Weights of a small mixture-of-experts language model, trained from scratch on English Wikipedia.
Experts: 256 experts in each of 6 layers, 64 SwiGLU neurons an expert, 6 picks a token, a softmax router.
Below are experts of layer 2 (counted from 0) of a mixture-of-experts language model. Rows are named router (the router's row for the expert), gate (a neuron's input weights, with its number), up (a neuron's input weights, with its number), down (a neuron's output weights, with its number) and show model dimensions 224-255. Each number is 128 + 32 x the weight over its row's rms, rounded and kept within 0 to 255.
After each expert's rows: a language model's description of what the expert responds to; "comes before" lists some tokens at least twice as common just after its tokens as in all text. This comes from a sample of Wikipedia text that the model never trained on. Tokens count by the router's weight.

# expert 50
router [112 132 173 110 131 183 135 141  82 180 107 138  71 153 212  76 128 133 121  86 157 136  99 106 138  93 200 176 151 144 112 170]
gate0 [181 143 108 115 222 113 113 159 142 110 198 108  90  89 146 133  93 113 116 171  92  72 127 147 115 104 131 125 123 189 122 155]
up0 [166  98 148 196 134 114 182  69 126 101 155 110 134 132 125 140 151  85 104 122 140 107 143 159 209 158  96 168 164 108 153 161]
down0 [203 122 117 128 141 128 122 100 153 137 142 185 131 109  61 153 130 162  84 104  72 111 177 170 151 123 100 144 127 136 145 181]
gate1 [150 140 171 142 122 152 139 114 117 116 115 151 180 140 113 200 155  93 142 117  86 124 162 119 163  91 151  98  57 112 104  90]
up1 [168 175 147 124  81 131 118 125 120  85 145  85 162 155 182 150 145 107 127 174  90 167 107 127 100 114 115 119 107 104 119 133]
down1 [106 142  80 139 135  90 176  77  65 124 140 111 129  88  49  86 105 154 135  89 101  85 147 143  85 120 141 123 145 124 114 103]
What it handles: Speech and opinion verbs. Reporting verbs and the words after them, such as said, described, wrote, stated, argued, that, how, what, often after a person's name.
comes before: " that", " the", " to", " it", " he", "ing"

# expert 31
router [109 109 168 132 131 173 168 123 125 157  84 153 101 131 155 119 121 100  93 141  79  96  78 176 179  80 164 153 134 217 149 181]
gate0 [101  75 141 156 101 118 111 111 100 134 107 157 195 106 114 167 117 128 143 153 140 148 142 143 120 174 178  99 136  85 154 127]
up0 [131  89 146 152 101  99 134 172  98 139  88 105 175 102  81 161 121  85 129 140 195 100 171 116 146  85  88  53 161 122 152 111]
down0 [107  96 174 121 148 132 115 129 112  87 179 143 131  85 125 116 120 119 135 133 194 153 108 131 116  82 156 144 176 128 162  99]
gate1 [139 148  83 121 177 172 140 115 121 163 105 132 128  99  91 133 157  81 152 104 103 162 131 168 126 136 112 119 111 124 146 181]
up1 [155 196 138 148 155 161 160  88 165 129 162 122 117 181  69 126 187 126 117 132  45 133  71 181 106 116 146 138 149  96  96 171]
down1 [127 130  84 145 133 141 147 104 193 168  84 133 152 123 100 145 131  67 166 148 135 129 108 154 154 171 172 105  61 140 128 220]
What it handles: Plural group nouns. Plural nouns for groups of people or things, e.g. people, species, members, others, with Notable people headings the strongest case.
comes before: " of", ".", ",", " in", "==", " and"

# expert 43
router [ 83 111 163 109  72 173 156 169 154 125 100 189 135 100  89 108 235 175 151 101 136 105  80 145  98 150 166 122 152 132 157 136]
gate0 [112 119 126 136  78 146 110 121 103 184 142 135  88 108 181 132 137 121 133 126 117 152 113 164 142 135 100 167 169  86  72  91]
up0 [128 149 111 157 152 144 146 181 177 134  65 125 151 135 107 130 134 113 120 121 174 150 113 109 150 120 155 135 126 140 134  81]
down0 [131 174 105 148 114 120  98 122 142 145 120 138  97 126 174 142 116 165  50 183 154  75  95 181 126 155 146  87 186 107 125 143]
gate1 [128 123 170 146 144 133 136 165 175  90 153 106 185  96  75 131  74  77 103  85  84 150 106  90 144 145 148 165 109 145 200 143]
up1 [116  97 110 161 114 139 149 110  64 171 132 101  91 121 181 144 107 220 143 127 112  80 170 109 152 139 149  53 141 126  55  92]
down1 [164 134 123 117 195  88 155 150 186 153 130  69  90 122 174  97 180 151 111 136 161 162 121 134 125  76 133 178 106 158 100 153]
What it handles: Preposition in. The preposition in, plus during, between and throughout, introducing places, times or fields, e.g. built in, located in, in the area.
comes before: " the", " a", " his", " order", " March", " January"

# expert 19
router [102 133 198 112  76 128 139 119 132 164 136 151  99 131 194 122 147 102 138  97 104 110  77 131 152 154 169 132 141 144 110 132]
gate0 [113 164 163 169 116 179 178 164 167  67 134 119 222 204 132 153 170 100 147 165 121 148 183 123 154 108  96  94 136 129 180 156]
up0 [122 116 125 138 148  44 114  88 104 140 151 141  84  86 166 136 110 164 100  65 161  59 136 122 132 180 163 156 145 111  94 167]
down0 [ 55 117 145  88 108 111 109 111 135 126 144 168  88 103 139  92 122  88 155 121 149 116 160 120 180 136 149  94 117 151 123 159]
gate1 [123 103 104 188 155 149 135 142 149 107 139 112 130 119 118 140 129  70 175 134 169  86 115 102 101  90  96 101 120 164  88 157]
up1 [213 179 116 146 157 127 125 150  85 115 139 177 101 131 161 105 138 173  74 166  82 144 127 151 183 150 130 152 102  79  99 106]
down1 [107 135 125  67  84  94 114 148 108  91 154  77 119 147 135 147 116 133 141 137 112 186 167 108 127 191  83 178 119 145 115 156]
What it handles: Abstract noun stems. Nouns and word-final pieces for transactions, roles and activities before plural or suffix endings, e.g. exchange, trade, loan, -ship, stake, maintain.
comes before: "s", " of", "ing", "ed", " to", "d"

# expert 41
router [112 114 137 122 134 148 171 128 137 137  75 168 110 172 189  92 170 148 119 163 132 110 112 118 195  83 175 122 140 190 131 176]
gate0 [129 107  83 171  86 131 153 128 151 163 176  80 174 144 106 149 117 121  92 144 125  92 126 170 154 119  85  83 107 112 155 121]
up0 [194  85  84 165 127 128 129  94 133 113 133 133 164 167  78 115  86  79 156 169 131 139 130 163 134  95 127 135 110 137 134  99]
down0 [138 144 123 165 147  98  64  70 133 136 125 117 102 164 145 148 144 188 116  90 138 102  80 102 139 148 163 163 152 161 102  71]
gate1 [128  41  99 125 112 164  70 128 133 146 166 114 198 149 161 100 154 177 123 129 150 150 168 184 123 104 119 163 111 111  79 102]
up1 [151 152 114  94 133 153 182  85 108 160 144 164 106 170 102 125 123  94 145 141  87  86 164  78 156 113 159  94 119 133 182 194]
down1 [123 105 140 176  92 157  72 149 108 154 174 127 172  97 126 149  81 115 125 125 133 134  98  89 169 166 169 161  83  75 166 108]
What it handles: Organization and place nouns. Common nouns for organizations, groups and places after the, a or his, such as company, school, family, government, station.
comes before: ".", ",", "s", " in", " and", " of"

# expert 60
router [104 130 166 131 127 141 130 133 156 119  60 166 132  95 156 123 116  81  85 164 175  78 105 112 135 108 207 177 134 152 120 100]
gate0 [135 166 143 110  71 116 183 117 106 146 113  96 129 120 163 118 116 127  98 142 104 140 103 166 118  69 107  81 153 123 144 188]
up0 [123 120  98 151 127 117 128 163  96 114 132 158 112 179 123 136  90 137 106 150 104  91 187 151 114 114 109 157  87  94 117 143]
down0 [ 81 140 138 115 163 138 129 148  73  98 134 175 178  96 116  32  86 140 109 112 129 182 117 141 114 136 147  88 104 149 179 177]
gate1 [162 123 153 137  97 104 117 105  91 136  91 133  80 106 116 108  87 198 138 138 163 126  93 143 129 118 114 148 177 116 120  94]
up1 [141 208 164 134 106  93 129 156 103 137 118 146 153  56 134 140 163 126 157  98 145 155 139 167 111 121 106 127 141 161 160 187]
down1 [129 122 127 134 106  85 139 183 160 153 126 105 124 121 152 127 184 187  90 131 136 119 127 124  68 126 135 114 217  86 160 174]
What it handles: Out of ratings. The word out in review ratings like "three out of five", plus nouns before of such as number, version, part, end.
comes before: " of", "\"", "---|---|---|---|", "post", "ed", "back"

# expert 53
router [ 69  95 135  99  71 103 164 109 119 166 187 168  59 107 140  97 171 167 107 118 117  74  58 104 116 110 171 122 129 203  96 165]
gate0 [184 143 111  94 161 131 138 117  50 102 125  75 118  78 164 151 185  88 107 179 105 124 113 123 134 121 100  99 117 148 136 114]
up0 [144 147 157 118 121 116 167 120 104  94 114  58 106  94 118 156 157  71 103 131 186 143  97 107 103 127 130 151  97 129 144  25]
down0 [146  67 111 167 157 149 120 136 191 142 116 116 193 158 107 107  81 142 135 107 141 113  97 135 200 167 156 111  97 151 141 138]
gate1 [152 111 148  93 161  75 103 115 122 183 132 119 131 116 133 124 139 122 136 137 175 128 126 112 129 123 152 136 151 172 105 113]
up1 [121 170  72 150  78 172 128 144 170 101 130 145 141 139 141 124 118 102  88 122  89 128 115 136 114 133 101 142 114  76 158 150]
down1 [132 155 145 133 103 119  92 145  95 150 185 123  89 134 110 141 201 139 104 137 181 121  93 102 170 103 122 152 138 125 190 119]
What it handles: Section heading breaks. The line break or closing equals signs right after a wiki section heading, such as ==Club career== followed by a new line.
comes before: "\n", "-", "The", "|", "===", "In"

# expert 42
router [ 77 124 141 114 146 168 193 129 135 172 181 147 127 166 133 122 145 151  98  85 157 117  86 143 122  88 156 154 150 202 139 138]
gate0 [152 174  89 135 188 144 108 124  98 133 130 176 116  95 150 170 203 107 108 188 107 149  98 105 118 121 102 169 206 108 106 146]
up0 [137  72 122 104 148 140 128 113 159 107 103  43 111 116  73 133 105  85 172  99 121 163 141 130 170 110 154 116  62 165 108 145]
down0 [175 149 116 142 140 130  70 112 147 150 165 114  75 157 130 101 113 123 135 149 166 159 169  94 148 153 131  97 190  96  91 116]
gate1 [117 188 117 146 179 102 100 108  96 104 103 159 102 105 112 177 129  83 137 128 166  92 119 168 156 136 151  87 121 111 239  99]
up1 [195  89 108 153 103 137 148 171 110 177 147  79 137 138 139  86 132 169 183  98 104 179 134  69  87 133 104 160 140 170  31 101]
down1 [ 98 126 132 105 120 209 120 176 140 200  89 134 109 134  93 171  83 206  58  80 116 137  99 127 187 112 134 112  97 113 156 158]
What it handles: Infinitive to and complementizers. Function words starting a clause, mostly infinitive to, plus that, be, as, which, after verbs like decided, announced, asked.
comes before: " the", " be", " a", " have", " he", " make"

# expert 62
router [ 97 133 177 115 125 168 105 121 136 174 118 145  98  65 147 120 103 127 103  77 135  95  82 162 158 115 193 177 139 154 116 162]
gate0 [125  89 142 122 129  68  98 160 133 106 139 104 157 150  74 120 136 150 124 129 122  92  78 156  77 182  97 190  94  96 103 145]
up0 [135 108 130 143 141 116 103 120 147 120 143 165 139  99  95 146 203 180 128 136 131 153  89 122 169  95 106  68 146 100 161  94]
down0 [116  86 109 107 117 119 118 142 116 169 106 154 179 133 160 172  70 121 138 128 174 121 163  75  69 115 101 147 171 129 131  85]
gate1 [147 124 159 135  97 115 125 146 138  98 141 130 127 126 133 119 176 101 226 164 126 174  73 186  70 108 124 148 116 150 122 135]
up1 [130 107 169 167 126 106 163 134 102 113  78 117 123 157 103 126 103 110 131 182 146 146 117 159  93 141 144 105 120 150 128 116]
down1 [163 106 121 134 123  66 131 101 109 130 173 126 156  82 119  79 105 137 150  84  59 164 169 119 139 145  70  97 144 126 126  65]
What it handles: Numbers and quantifiers. Quantity words before of or a noun, such as one, two, three, half, part, some, all, most, first.
comes before: " of", " years", " other", " year", " to", " times"

# expert 61
router [ 79 104 157 145 126 165 121 136 164 134 152 132 120  71 110 108 186  98  67 160 135 143  87 141  98  79 141 142 139 160 160 136]
gate0 [108  84 176 153  98 149 176 133 105 157 122  91 100 178 178 141 133 131 121 132 165 137 109  82  97  86 108 142 129 109 130 151]
up0 [159 145  88 107 135 127 104 121 120 105 153 130 167 126  80 143 149 110  79 137 119 126 131 189 205  92 170 134 127 127 123 111]
down0 [177 147 142 109 123 187  82  95 123 134  98 152  55 130 130 142 188  79 155 103 136 130 150 136 131 138 164 163 142 124 121 170]
gate1 [ 85 166 158  98 127 179 160 116 152 112 133 148 185  83 144 144 114 141 109 159 124 139 125 120  31 144 109 119 178 111 153 125]
up1 [178  64 143 128 152  94 130 163  88  86 126 108 139  87  84 140 105 116 167  65 100 114 106 186 216 137 193 144  62 155  76 161]
down1 [161  96 139 170 169  97 173 155  78  65 156 117  92 124 121 135 101  87 111 130 112 139 117  78 106 142 122  90 158 167 114 122]
What it handles: Name word endings. Final pieces of surnames, place names and rare words, e.g. -son, -wood, -es, -um, in player lists, credits and taxonomy entries.
comes before: ",", "'", " was", " (", " is", "s"

# expert 44
router [ 71 102 112 112 106 138 124 126 119 166 113 102 126 114 152  80 171  84  74 120 136 104 114 155 106  58 109 133 120 137 127 106]
gate0 [110 101 175  60 135 165 141 111 149 157 167 164 100 107 135 151 124 140  98  88 132 125 110 118 108 151 178  87  89 110 100 145]
up0 [123 154 165 189 119 181 140 134  81  89 129 102  96 118  82  83 108 137 102  73 156 116  82  97 165  98 136 159 168 191 180 124]
down0 [115  79  61 166 147 129 134 176  99 147 143 119 174  91 169 118 122 148 168 141 137 114 159  82 156 140 134 107 143 175 139 177]
gate1 [117  80  97  96 160 102 177 169 156 200 140  93 110 117  83 200 163 120  86 130  89  99 102 126 109 142 122  98  53 147 108 117]
up1 [ 85  89 141 108 157 112 130 145 161 141  73 105 157  90 132 155 161 127 114 163  96 203 114  98  87 111 108 134  91 100 144 118]
down1 [ 86 159 130 101 105 190 112  77  85 108 117  90 131 163  58 106 112 183 129 154 134 149 128  92 138  58 109 136 136 127 141 116]
What it handles: Letters in codes and foreign words. Single letters and short pieces inside abbreviations, codes, card suits, transliterated or foreign names, such as a, N, wood, ♣.
comes before: ",", ";", "'", " (", " is", ")"

# expert 33
router [ 85 108 152  91 127 141 107  92 134 121  99 133 141 109 113 135 131  92 141 127 126 121  77 133 164  82 167 151 166 178 132 137]
gate0 [125 143 146 136 116  88 144 176 141 128 156 123 116 136 176 141 150 143 149 192 140 165 167 165 109  72  78 128 215 175  94 108]
up0 [ 84 129 100  51 133 112 172  95 107 144 109 161  85  96 183  91 135 125 131 169  87 121 134 138 142 187  94  91 138  96 143  83]
down0 [ 81 171 159 131 138 107 153 112 142 117 137 120 135  84 164 136 155 121 140 126 146 145 151 127  46 107  99 157 128 133 113 111]
gate1 [106 172 130 179 106  94 142 204 144 117 112 140 148 137 100 142  65 142 100 164 122 133  85 124 152 116  86 113 117 160 104  77]
up1 [ 74  95 111 119 154 123 110 102  79  97  83 138 126  99  90  98  82 137 125 170 103 168 155 146  62 108 145 165 138 161 200  96]
down1 [164 180 115 173  93  80 119 160 137  94 133 205 150 144 111 139 132  94  65 159 145 140  53 147 115 164 120 165 133 120  53 113]
What it handles: Capital letters in abbreviations. Single capital letters inside acronyms and codes, often after an opening parenthesis or hyphen, such as MR5, COY, ZM, S.A.
comes before: ")", ".", "N", "S", "E", "K"

# expert 23
router [111 124 140 114  81 165 110 166 134 151  88 107 139 141 111 101 126 146 143 120 149 121  76  93  95  77 149 133 133 151 196 144]
gate0 [121 136 147 136 101 150 106 153 102 158  97 104 161 118 167  54  93 118 114 130 167 122 123 149 167 159 132 121 121  96 147 176]
up0 [119 111 105 111 149 122 127 124 148  86 145 147 113 176 124 168 155 176 174 158 116 155 151  92  90 118  88 119 178 117 117  78]
down0 [181 118  88 110 169 165 143 127 110 158 171 104  95 143 100 176 121 143 142 105 103  89 150 136  90  81  96 125 166 116  80 135]
gate1 [111 149 107  70 127 122 103 172 124 147 102 207 137  92 100 109  93 148 110 128 112 130 142  82 100 111 163 106 135 165 167 156]
up1 [103 116 150 120  75 138 124 174  80 119 168 134 122 130  51 134 141 118 175 109 156 105 149  52 125 119 145  42 124 141 163 174]
down1 [148 160 137 111 142 113 106 154 131 104 114 111 112 117 163 158 133  66  87 174 146 104 178  95  98 143 100 153 107 188 129 145]
What it handles: Football career stats. Sports career lists and results, chiefly open-ended years like 2024– and club names, plus match scores like 2–1, FC, ENG.
comes before: " |", ":", " League", " Cup", " City", " /"

# expert 13
router [117 138 167  68 105 198 198 129 102 164 123 153 137 168 160 101 174 142  89  91 114  81  96 147 131 103 160 179 165 180 167 148]
gate0 [ 91 115 151 152 130 152 123 120 183  81 111 149 144 169 119 119 184 130  96  72 112 167  96 166 137 141  92 156  76 147 126  87]
up0 [106 177 185 147 122 146 187 131 153  61  89 186 155 152 146 134 157 139 149 117 173 118 128 100 136 159 123 182 125 170  98 112]
down0 [133 156  74 136  90 134 113 134 114 142 136 124 138 161 185  61 140 171 122 126 154 137 111  95  91  72  70 135  89 118 130 153]
gate1 [122 140 100 110 157 142 140  95 125 135 160 164 198 151 132 139 144 174 119 124 112 119 124 109 169  54  68 149 116 131 157 141]
up1 [160  63 168 189 105 170 116  71 148  83 116 173 140 141 211 139 133 111 111  86 107 125  95 151 163 120 102 139 172 158  87 167]
down1 [ 94 138 158 147 132  75 101 174 194 116 161  37 178 122 167 166 188 105 151  91 122 131  68 100 130  43 110 126 150 131 176 110]
What it handles: Past-tense action verbs. Main verbs after a subject or to, mostly past tense, in biographies and histories, e.g. played, made, signed, announced, take part.
comes before: " in", " by", " a", " the", " as", " on"

# expert 3
router [104 130 185 114 115 162 154 110  93 160  89 146 106 147 148 139 117 107  47 119 140  98  74 138  95 123 158 169 154 132 145 130]
gate0 [135 159 153  82 140 114 181 112 188 106  69 116 186 124 104 111 154 170 102 132 133 124 152  73  98 130  73 162 110 174 123 155]
up0 [123 144 138 134 118 171 112 120 106 112 114 124 112 133 148 101 184 143 111 133  84  27 144 117 103  81 123  64 136 140 105 158]
down0 [108 149  86 145 166 100 147  95 101 122 160 107  91 115 132 123 141  87 109 125  93 111 114  93 187 103 159  97 103 129 143 129]
gate1 [154  78 135 112 149  61 128 138 109 161 153 158  71 147  94  97 103 127  49 115 112 110 153 134  93 109 141 105 142 102  87 156]
up1 [ 73 194 144 120 104 203 158 151 171 109 130 129 145  77 159 133 129 130 189 107 128 103 173 161 173 153 138 104 114 139 111 179]
down1 [ 74 166 132 113 117 112  99 135 115 101 130 162 108 140 110 156 129 174 116 149 153 124 118 160 199  70 175 140 131 120 126 156]
What it handles: Suffixes and verb particles. Word-final suffixes like -s, -ed, -ing, -ation, and the particles up, out, down, back after verbs such as broke, set, picked.
comes before: " to", " by", " the", " of", " with", " in"

# expert 47
router [127  96 143 115 161 133 169  84 160 152  83 156  91 155 142 122 221 132  96  93 123  87  82 194 126 114 156 209 165 205 141  98]
gate0 [107 107 122 126 127  72 150 132 162 109 130 115 119 115 108  64 133 121 115 143 130 121 121  87 160  94 127 114 135 130 163 181]
up0 [109 182 168 133  62 137 102 126 135 112 143 133 197  93 131 114 145  96 123 141 124 111  99 160 116 107 103 116 121 103 223  59]
down0 [ 90 138 100 150  89 108 151  97 108 104  94 153  69 144 135 165  68 177  91 153 205 136 120 102 126 123 168 186 173 103 168 106]
gate1 [118 111 149  75 187 154 121  83 100 128 106 105 167 132 128 120  76  89 110  76 112 160  91 120 201 216 108 121 162 130  95 168]
up1 [103 168 140 136 145 185 117 129 142 108 151 142 175 158 189  91 158 132 132 151  95  82 169  93  79 178  89 144 124 171 152 164]
down1 [140 129 147 144 116 139 100 138  92 110 135 111 134 177  84 105 152 172 114 149  78  75 100 146  52 129 141 129 140 149 100 126]
What it handles: Closing brackets and separators. Closing parentheses, brackets and quotes ending abbreviations, dates or notes, plus table pipes between cells, such as ), ), ], |.
comes before: "\n", " |", " is", " and", " (", " was"

# expert 52
router [ 89  82 139  97  97 184 165 110 118 145 144 132 132 122  97 136 138 149 105 108 120  86 143 187 133 124 110 182 149 136 139 122]
gate0 [185 150 134 140  79 114  62  68  97 130 150 141 133 129 117 149 160 126 155  97 166 133 153 132 141 210 137 112 101 105 111 148]
up0 [190 136 138 134 112 153  53  60  95  98 138 137 132 129 120 141 167 116 162  99 131 151 126 123 122 172 129  91 144 101  68 142]
down0 [141 145 107  56  87 109 123 112 101 132 114 133 133 169 138  88 130 168  87  89 140 148 145 143 115 114 105 101 103 181 128 137]
gate1 [170 136 117  77 134  76  96 183 158 142 158 154  91 148  96 143 147 133 174 201 128 157 154 196 126 163 146 154 103 148 146 122]
up1 [129  75 196 163 120 126 153 110  64 127 112  88 170  84 175 112 175 138 134  78 127 149  54  84 172 155  98  77 104  95 150 142]
down1 [119  72 120 105 185 116  58  98 132 131 130 143 127 147 153  44 209 148 134 138 121 175 120  95 124 114 110 163 104 160  85  67]
What it handles: Biography headings, career verbs. "=" opening athlete name headings, plus career verbs and labels in biographies: won, married, attended, joined, Born, Score.
comes before: ":", " the", " by", " a", " his", " information"

# expert 36
router [130  86 158 141  89 126 128 103 159 141 150 115 108 167 137 162 141 120 115 139 158 125 141 158 115 127 134 109 147 168 137 105]
gate0 [120 117 183 144 113 187 101  73  92 113 101 148 140 110 150 126 139 127 140 208 132 109 166  96 129 133  91 121 124  42 142 164]
up0 [112  87 146 135 132 103 125 155  97 107 189 121 105 154  34 126 172  86 126 129 111 106 120 100 128 141  92 128 125 106 124 167]
down0 [136 150 139 107  95 145 102 118 126 111 172 101 147 111 124  56 150 101 141 130 143  93 166  59 107  99 121  98 168 136  67 127]
gate1 [164 109 183  94 142 174 146  98 181  62 137 133 117 152 104 113 211 113 157  96 132 151 122  94 157 109 121 101  70 130 125 100]
up1 [168 143  92  99 113 182 147 136 174 138 134 153 149 123 121 104 228  95 193 145 106 175 122 166  95 100 150  76 114 159 129 154]
down1 [122 141 112 101 123  84 119 132 157 163 190 125 117 161  62 101 114 107 111 152 126 131 167  77 167  94 132  98 117 160 161 145]
What it handles: US states and countries. Place names completing a multiword name, such as States after United, California after Southern, York, Carolina, and countries like England, Australia.
comes before: ",", ".", " |", " State", " City", " University"

# expert 57
router [129 145 178  66  96 174 169 116 124 135 128 129 107 110 133  96 144 105 127  86 126  94 125 165 122 123 112 153 175 165 106 124]
gate0 [174  87 103 148 159 157 114 138 119 147 133  88 141 104 173 180 145 169 107 169 105 146 114  82 145 115 114 172 144 115 160 151]
up0 [152 118 143  81 151 184 111 109 141 107  49 103 184 131 107 145 153 191 112 189 165 123 106 127 114 115 123 114 160 144 202 120]
down0 [112 106 131 142 143 121 139 119 120 151  97 111 101 108 151 114  77  80 167 150 106  38 183 105  84 150  75 146 136 187 184  72]
gate1 [ 69 185  67 131 132 161  97 138 136 147 104 121 137 110  79 153 144 142 153 158 189 129  54 204  90 106 105 119 135 152 153 151]
up1 [141 113 134 148 138 102  61 123  84 105 175 139 131 140 135 129 106 107 105 110 104 115  94  93 128 126 186 137 135 135 137 144]
down1 [ 95 119 143 126 169 176 146 103 193 126 222 129  98 125 104 132 141 120 118 144 113 183 108 169 137  70 149 105 191 160 185 178]
What it handles: Violence and damage verbs. Passive or participle verbs of violence and loss in war or crime reports, such as killed, destroyed, hit, captured, attack, against.
comes before: " the", " by", " in", " to", ".", " a"

# expert 7
router [115 130 126 143 132 138 149 181 146 111 115 129 128 120 111 122 144  99 117 152 177 122 136 122 125  83 138 169 190 155 163 153]
gate0 [ 77 142 100 119 105 131 104 138 172 149 181 113 162 120  99 136  95  94  79  63  64 138 183  89 163  99 131 136  82 136 140 129]
up0 [168 172 140 147 105 147 142 133 158 191 147 148 118 114 111 134 116 118 105 111 122  97 109 128 156 191 136 132 117 114 124 151]
down0 [149 121 142 118 139  70 195 150 122  94 139 124 151 113 143 121 161 125 147 135 127 112 204 117 169 140 106 109 114 100  85  84]
gate1 [167  73 158 100 142 121 148 100 136 127 159 110 153 159 189  93  68 142 176  43 123 110 124 164 106 183  92  94 145 144 128 141]
up1 [159 142 132  68 138  96 153 192  80 170 164 119  93 122 156 126 107 105  85 111 112 153 112  96 131 119 106 164 139  96 126 149]
down1 [169 125 116 105 144 124 142 111 172 109 142 123 161 154 146  67  99 143 157 116  95 162 138 121 106 143 101 145 181 117 115 124]
What it handles: Proper names. Capitalized proper nouns for teams, companies, people, places and brands, e.g. Nintendo, Rangers, Chevrolet, Madonna, Mexico, often in tables or lists.
comes before: " |", ",", "'", " and", " (", " was"

# expert 15
router [143  77 154 124 164 158 146 114 116 128 104 187 130 113 147 121 134 144  69 146 127  92  74 121 141 122 137 126 148 206 125 140]
gate0 [140 135 150 137 142  92 103  69 149  93 129 125  92 143 141 102 142 107 144 111 144 133  92  76 100 132 174 131 112  76 177 147]
up0 [106 105 131 114 113 165 151 188 108 165 134 152 139 135 106  94 134 145 100 139 112  73 149 146 131 141 133 113 157 184 130 129]
down0 [127 159 170 164 146 122 148 160 154 139 122  79 162 140 148 178 108 121  92 101 121  60 160 143 103  98 113 158 163 152 120 139]
gate1 [120 118  95 109  60 124 126 160 138 153 142 123  69  76 116 148 158 134 151 147 106 152 162 123  56 115 115 113 112 147  74  97]
up1 [187  94 134 132 142 117 153 152 139 102 111 134 125 149 117 103 117 103 159 115 121 130  92 108 113  82  79 159 143 149 156 120]
down1 [146  91 183 152 141 106 158 145 142  81  96 134 183 164 141 155 162 135 109 147 124 123  85 120  48 103  87  74 116 139 123  80]
What it handles: Sentence-ending periods. Periods ending sentences, often after a year or a closing quote or bracket, and the line breaks that follow paragraphs.
comes before: "\n", " The", " In", " He", " It", " This"

# expert 24
router [ 33 104 190 137 123 147 167 191  77 155 152 183  90  96 135 125 144 100  96 157 162  81 146  78 131 110 197 164 133 179 146 142]
gate0 [165 114 136 102 102 141  62 162  74 142 142 177 138 160 208 114 178 103 127 102 176 136 129 128 149 123  74 172 120  97  83 160]
up0 [211  50 113 131 105 107 135 101 117 114 150 135 126 170 148 171 147  60 173  90 147 158  97 131 207 180 118 179 121 135  98 165]
down0 [117 168 121 163 120 156  78 167  53 139  95 140 159  76 103 138 140 125 188 120 146 144 114 172 161 141 123  95 113 116 118 120]
gate1 [141  90 166 137  90 109 160 101 130 139 165 166 143 146 193 136 121 169  64 140 184 146  97 176 169 106 133  60 181 111  81 159]
up1 [124 149  90 117 193 121 132 179  94 133 145  81  99 110  85 131 115 117 169 134 137 116 150  54 110 145 153 158  30 142 126 115]
down1 [133 136 154 104  80 140 173 127 114 135 154 163 120 163 109 108 141 147 168 121 154 147 147 157 124 160 127 179 125 162 105 110]
What it handles: Table markup and headers. Markdown table separator rows and header words like Length, Total, Votes, Notes, especially in track listings and election tables.
comes before: "\n", "---|---|---|---|", " |", "|", ":", "|---|---|"

# expert 4
router [125 130 167 150 140 142 174 143  92 130 145 121 110 155 178 101 143  73  67 130 103 161 104 100 146  77 195 136 154 140 170 176]
gate0 [156 132 124 107 104 181 144 199 132 115 115  89 110 146 189  90 141 108  92 141 134 170 156 146 187  75  96 124 148 137 156 149]
up0 [ 68 209 148 127 115  81 148  91 128  87 136 182  97 127 143 110 116  97 143 101 134 146 196 117  79 165 146 103 122  97 119  90]
down0 [203 141 116 144 110 129 120 183 133 102 125 115 151 122 122 118 142  91 121 169 215 105 132 199 148  80 124 162 163 166 125 170]
gate1 [105 116 167 103 196 143 169 181 143 105 166 125 105  99 101 180 101 156 106 125 203 160 132  71  97  88  56 111 125  99 173  97]
up1 [147  94 119 123 179 139  81 143 131 188 101 104 181 129  86 149 110 132 106 135 192 119  52  80  72 109 134 140 146 141 178 107]
down1 [132 124 150 199 148 154 143  97 133 116 130 135 163  79 118 108 125 141 205 115 131 137 129 142 175 151 152 118 121 170  87 177]
What it handles: Noun-forming suffixes. Word-final suffix pieces completing nouns and other words, especially -ment, -ation, -ity, -ness, -ary, often before commas or "of".
comes before: ",", " and", " of", ".", "\"", " ("

# expert 28
router [ 98 128 132 177 123 176 105 163 108 151  66 142 138 126 142 146 121 105 125 102 209  77 144 147 114 168 192 223 117 205 142 129]
gate0 [166 129 144 162 109 152 123 130 188 177 129  99 134  81 119  91  99  97 108  64 157  65 111 182 189 174 160 249 171  63 104 174]
up0 [163 145 114 155 108 121 183 111 162 136 131 128 105 111 156 105 123 137 108  78 153 126 140 107 230 119  82 145 143 128 130 150]
down0 [111 136 126 130 137 112 166 111 123  99 150 108 118 100  98 130 156 136 111 183 148 152 152  85 190 105  91 105  60  62 117 140]
gate1 [146 147 143 121 177 133  97 121 164 183 121 158 125  78 153 123 163 107  60 135  95 145 152 150 157 167 112 195 117  92 132 124]
up1 [110  96 164 114 165 140 124 107 152 146 140 123 132  69 157  63 121  91 125 139 162 173 159 161 120 150 103 164 118  95 143 117]
down1 [138 124 100 191 132 148  88 157  92  88  95 101 160 136 160 138 149 121 120 184 128 135  89 109 104 119  98 122 162 131 130 121]
What it handles: Comparison words. Comparative and relational words after adjectives or quantities, mainly "than" after more/less/greater, plus over, like, above, below, per.
comes before: " the", " a", " than", " other", " one", " those"